Below are experts of layer 5 (counted from 0) of a mixture-of-experts language model. Rows are named router (the router's row for the expert), gate (a neuron's input weights, with its number), up (a neuron's input weights, with its number) and show model dimensions 0-191. Each number is 50 + 12 x the weight over its row's rms, rounded and kept within 0 to 99.
Before each expert's rows: "comes after" lists some tokens at least twice as common just before its tokens as in all text. This comes from a sample of Wikipedia text that the model never trained on. Tokens count by the router's weight.

# expert 17
comes after: "s", " University", "al", "ed", "y", "er"
router:37 53 54 63 57 52 29 34 45 55 62 59 31 38 56 55 46 64 38 59 62 35 46 43 54 58 56 42 48 37 67 21 39 63 61 45 52 74 53 65 43 57 56 45 61 44 67 70 53 50 65 62 30 48 46 44 61 56 61 38 43 37 62 53 58 58 29 45 35 70 52 57 35 43 42 40 57 68 66 55 47 49 36 62 44 36 52 44 58 45 37 49 58 38 47 39 59 39 36 54 54 59 55 46 23 35 45 62 36 50 46 47 51 31 54 63 57 50 49 32 27 43 77 44 41 61 65 54 51 53 54 48 65 36 65 44 45 40 51 56 63 65 48 77 54 31 28 40 38 67 35 64 45 73 55 41 58 22 33 50 43 37 45 74 64 52 48 35 70 37 74 64 28 47 46 32 71 55 42 57 61 47 49 61 67 75 55 58 49 65 60 39
gate0:65 57 57 58 52 62 42 44 56 78 84 56 53 51 52 42 43 37 49 48 45 58 56 44 34 54 48 62 49 41 33 65 33 58 44 35 52 48 29 66 92 48 47 53 26 70 36 43 51 64 58 49 55 51 71 55 45 39 36 69 48 51 56 35 64 43 54 68 53 38 53 52 45 67 46 20 49 45 48 51 65 42 41 45 47 43 45 76 52 51 61 35 52 71 59 47 48 70 70 37 43 53 72 58 65 59 60 50 45 58 35 60 57 53 50 55 38 30 39 61 54 48 44 48 57 41 31 64 31 30 62 39 49 44 38 56 41 54 60 25 36 19 44 51 55 56 43 54 37 35 93 36 40 55 42 60 63 53 66 37 54 54 49 57 50 34 45 55 60 49 44 53 35 48 52 54 62 54 76 51 25 50 36 46 42 51 50 54 52 44 60 49
up0:65 36 43 55 43 47 48 62 58 70 58 65 76 39 75 59 42 53 50 61 74 57 58 37 58 50 51 58 39 49 46 51 44 41 50 51 62 23 67 47 44 56 63 50 55 47 32 42 49 61 61 34 55 41 59 43 43 32 50 63 64 51 57 41 53 28 53 53 51 25 76 35 54 58 74 20 69 37 45 48 75 29 60 56 60 42 53 49 39 60 55 42 20 44 68 45 52 51 36 64 61 49 74 34 60 52 31 55 52 56 68 56 60 40 61 72 55 58 65 45 31 26 33 41 63 44 44 63 46 21 63 45 43 54 48 50 37 45 51 44 43 54 48 36 41 57 50 65 42 36 33 36 62 62 51 43 31 64 44 51 61 39 34 62 45 63 44 54 48 45 43 35 39 45 27 45 59 49 52 47 30 41 39 46 32 38 55 66 37 56 60 32

# expert 15
comes after: " B", " M", " b", "B", "M", " Ba"
router:32 59 32 41 43 48 71 64 45 48 39 57 28 62 34 29 34 48 60 31 43 29 58 36 45 36 48 57 49 43 35 34 55 36 43 55 41 41 37 52 35 64 35 59 36 53 50 51 45 39 53 64 46 43 47 67 62 46 40 56 56 44 53 38 72 57 71 69 38 55 61 46 51 59 52 17 29 54 48 49 41 57 76 47 54 47 48 56 57 70 73 64 34 67 48 52 35 53 31 54 58 39 47 32 62 40 66 28 42 68 47 39 48 52 41 78 62 40 62 64 48 52 58 46 40 34 57 43 60 53 62 50 50 59 50 55 38 39 99 52 48 55 41 38 59 44 42 60 53 64 71 56 58 61 46 62 44 49 37 49 46 52 64 65 44 31 55 60 64 26 64 58 55 42 61 69 47 44 46 54 47 47 62 21 34 57 37 49 52 51 51 53
gate0:54 52 51 58 46 57 51 51 41 54 59 64 46 33 56 35 43 37 62 41 52 21 51 38 67 57 33 59 45 64 35 67 58 40 57 53 46 51 41 61 57 49 26 39 71 32 63 41 35 31 35 48 66 43 73 70 86 47 52 36 43 45 29 69 54 28 53 55 50 26 62 39 56 41 54 41 40 41 58 52 47 43 28 40 54 40 42 59 40 55 70 59 43 60 55 59 34 63 40 73 52 57 35 35 52 46 44 13 48 38 42 68 45 75 52 49 47 55 52 72 59 68 62 34 70 19 65 56 43 36 52 38 62 42 46 35 49 55 67 44 56 46 43 52 55 56 44 42 41 44 52 32 65 47 54 36 45 33 43 38 48 64 44 51 38 24 56 44 50 60 67 50 36 74 42 53 60 60 56 57 56 57 37 45 46 51 42 72 60 48 46 50
up0:34 56 53 46 71 59 39 50 65 60 40 56 40 51 31 46 52 53 24 60 32 28 57 58 33 46 55 42 67 50 41 60 53 48 42 63 63 40 65 49 67 41 42 36 51 61 42 42 39 62 26 36 60 43 61 41 45 33 45 46 35 60 44 38 62 47 64 73 39 61 52 41 68 46 70 56 71 35 55 67 62 63 48 66 44 52 41 56 49 59 72 57 42 38 59 36 39 53 36 70 74 34 46 50 49 41 58 54 44 45 44 69 34 48 59 58 50 55 52 67 50 54 36 27 57 46 59 62 60 86 36 47 59 57 55 58 41 54 50 44 45 53 20 45 56 68 58 53 52 50 30 63 64 38 51 73 49 65 51 43 63 49 50 40 56 70 27 68 49 54 67 50 69 68 52 39 50 37 53 45 71 38 42 47 61 63 37 60 51 69 81 56

# expert 34
comes after: "\n", "gra", "re", "qua", " office", "va"
router:34 62 58 37 49 37 57 57 54 42 32 37 45 40 51 70 48 64 56 28 41 41 53 57 57 31 80 27 28 29 64 55 34 64 45 57 53 50 47 46 58 61 46 45 61 40 46 62 32 37 72 46 48 43 39 35 34 37 56 60 63 41 66 33 56 61 49 41 42 46 63 66 28 25 51 59 37 42 42 48 50 56 32 46 31 52 43 42 60 52 42 46 77 60 35 63 77 72 49 58 55 36 42 48 58 38 35 54 62 44 35 54 28 45 45 46 65 41 61 57 40 51 32 43 50 32 75 37 57 55 64 47 49 42 39 52 60 39 35 49 44 51 59 57 42 72 66 30 66 60 47 63 58 39 64 45 31 47 50 66 56 33 74 43 49 69 28 44 77 48 42 50 31 36 52 54 60 51 51 62 67 59 40 43 42 62 57 50 58 50 56 41
gate0:69 45 27 54 45 44 39 77 53 47 68 59 79 43 44 55 37 43 69 63 30 49 53 45 52 51 50 53 63 43 53 38 50 38 80 42 41 46 59 58 53 40 66 66 34 58 24 38 53 57 51 11 46 40 62 58 62 47 46 46 44 52 41 41 49 55 54 39 49 36 55 57 67 66 61 42 78 54 55 56 81 38 40 64 62 47 58 71 59 53 39 44 45 36 47 34 37 46 45 54 50 46 45 52 59 60 54 52 33 35 61 31 58 44 68 57 63 35 50 35 51 37 57 26 35 84 45 76 60 44 42 76 50 33 47 29 39 57 47 19 55 57 60 54 49 48 51 49 49 64 41 41 68 58 48 47 61 60 64 42 52 56 43 24 49 52 37 60 42 57 40 48 33 62 32 60 55 33 60 43 53 47 48 60 62 47 42 50 55 41 46 53
up0:49 37 61 49 52 36 30 42 34 52 16 44 23 47 49 30 46 56 63 45 36 35 29 64 62 55 52 49 40 71 51 63 51 37 31 41 46 57 55 55 37 73 42 64 31 48 31 60 51 60 47 58 40 46 39 73 45 44 46 33 66 47 53 62 55 33 51 61 34 40 66 48 55 55 51 48 31 53 50 46 53 31 60 48 46 54 62 58 66 72 63 76 43 55 59 62 60 71 75 33 49 52 39 63 55 57 65 42 48 39 59 47 48 44 51 61 54 72 61 58 57 40 42 57 65 41 38 31 70 28 58 48 47 47 32 54 60 52 47 45 43 56 60 40 45 56 46 48 54 45 62 53 70 49 51 60 49 49 53 60 25 58 51 54 67 66 47 39 59 27 57 43 59 73 70 54 45 62 79 57 54 53 40 13 50 61 34 31 60 42 44 51

# expert 8
comes after: " S", " F", " G", " E", " D", "S"
router:28 45 57 42 67 58 46 50 58 49 54 64 48 57 36 42 36 37 48 51 45 69 43 55 58 52 41 44 58 53 55 60 45 40 64 70 46 52 67 49 52 14 53 39 35 53 39 20 71 40 51 57 21 51 74 62 49 43 46 56 36 43 37 71 45 61 61 56 44 61 57 29 46 53 52 58 56 55 55 56 78 47 59 36 53 62 58 50 47 41 46 75 43 54 56 59 40 60 82 59 69 24 60 79 53 51 75 32 53 56 45 39 45 42 47 55 51 53 61 53 41 71 43 72 45 42 46 59 41 43 24 38 37 42 63 43 51 64 29 52 65 41 44 51 55 79 51 57 42 52 31 48 60 50 61 84 53 42 44 58 41 48 46 71 39 69 62 52 46 56 33 62 57 55 60 32 40 67 55 52 53 64 49 42 60 49 40 45 33 57 49 57
gate0:35 63 42 68 51 57 47 49 51 45 39 60 63 43 65 40 72 41 48 71 48 40 44 52 35 63 40 64 77 37 59 40 58 26 43 40 51 60 46 37 37 53 47 50 51 43 44 49 44 39 40 45 59 59 56 58 48 55 44 58 37 38 58 39 34 50 41 89 71 65 53 31 69 30 31 51 46 62 43 73 49 56 68 23 46 22 31 55 67 53 67 46 35 52 59 48 45 55 55 46 47 53 51 51 51 49 62 60 56 49 57 62 51 50 52 30 34 49 44 60 65 61 56 48 47 55 59 48 21 71 48 46 84 49 47 45 77 58 59 44 50 43 71 47 38 45 64 39 31 55 44 45 59 51 34 54 56 56 27 32 58 46 39 52 34 50 76 49 51 44 30 37 59 68 60 30 48 42 43 68 44 49 56 51 67 25 33 54 41 48 52 47
up0:32 53 54 47 46 70 43 56 71 64 42 61 26 45 58 33 52 68 64 66 60 59 36 49 41 67 48 50 77 57 68 65 42 59 46 54 51 53 56 40 47 58 58 51 51 39 40 62 39 53 60 53 50 73 18 68 78 74 58 59 32 48 59 55 57 63 55 55 59 63 41 45 59 47 41 46 53 36 51 67 36 26 38 46 41 78 30 49 57 56 60 75 61 54 51 57 45 59 58 53 49 47 52 63 52 59 69 70 47 48 49 35 49 42 54 42 59 48 46 48 46 47 35 42 57 71 44 39 58 72 44 47 39 55 29 84 39 50 60 51 75 50 52 40 51 53 40 62 50 56 73 61 51 27 41 64 61 57 41 76 63 60 41 37 54 61 57 60 77 59 31 50 41 57 41 66 50 61 70 47 51 39 62 37 58 44 37 46 58 58 65 42

# expert 38
comes after: "s", "w", "k", "b", "n", "th"
router:50 59 45 36 41 56 50 60 39 50 59 27 52 64 69 61 64 31 37 41 75 39 50 57 37 47 45 45 70 56 76 64 46 51 44 25 43 57 63 29 53 42 53 61 43 38 43 48 51 44 49 55 43 46 65 42 55 68 75 61 48 49 57 44 47 71 47 60 46 55 58 36 70 47 54 50 56 58 59 53 66 42 48 58 81 59 61 47 30 49 52 52 66 36 48 45 67 57 52 72 48 39 60 45 43 49 49 41 38 61 30 74 90 56 62 39 48 41 36 49 39 30 44 55 48 45 57 51 20 53 48 67 49 22 38 58 31 31 69 54 47 50 36 62 43 46 56 38 65 53 45 78 54 62 56 47 39 69 58 64 42 55 46 38 48 36 52 41 61 28 64 50 33 56 43 65 61 49 50 50 26 62 59 60 60 71 66 64 49 39 58 54
gate0:55 60 66 49 48 48 57 45 72 48 64 63 37 68 46 40 58 65 43 50 49 44 38 53 45 55 41 59 60 65 48 43 34 45 44 50 46 55 63 50 43 36 25 77 62 63 37 32 60 31 63 79 49 38 27 61 45 50 54 37 50 68 55 63 58 51 52 57 37 50 42 52 39 54 39 45 31 63 24 59 48 44 42 60 33 67 34 55 57 58 59 59 40 46 44 64 45 44 78 38 53 40 33 37 68 38 65 48 50 66 56 34 64 68 73 80 52 46 69 54 64 56 56 43 37 41 41 39 31 55 50 55 41 58 68 47 59 74 64 63 74 46 42 42 59 27 36 38 51 57 47 50 59 61 63 50 56 52 35 44 52 37 54 62 42 21 38 50 51 41 62 71 34 59 67 53 30 56 58 44 69 66 64 51 50 51 52 56 38 40 34 63
up0:36 69 35 62 46 47 38 33 43 42 38 51 31 39 48 71 35 63 37 61 36 72 42 47 51 68 42 57 70 58 48 77 48 33 65 78 53 57 56 45 41 32 67 54 55 53 73 46 42 41 46 57 50 45 50 45 51 45 59 39 39 51 49 43 29 67 60 28 49 37 42 65 37 43 35 48 60 52 30 47 58 47 46 26 57 45 50 45 46 47 25 50 63 40 61 61 55 48 74 40 52 45 47 66 38 47 57 52 66 38 43 37 39 45 45 35 52 23 35 48 42 50 50 48 44 38 60 58 21 64 38 38 48 31 52 42 47 58 50 53 42 40 40 69 57 67 40 49 59 46 51 46 41 48 43 80 47 45 47 56 17 54 38 62 53 55 50 56 38 75 44 75 51 52 43 41 44 47 71 58 69 61 52 62 53 46 61 29 50 65 80 70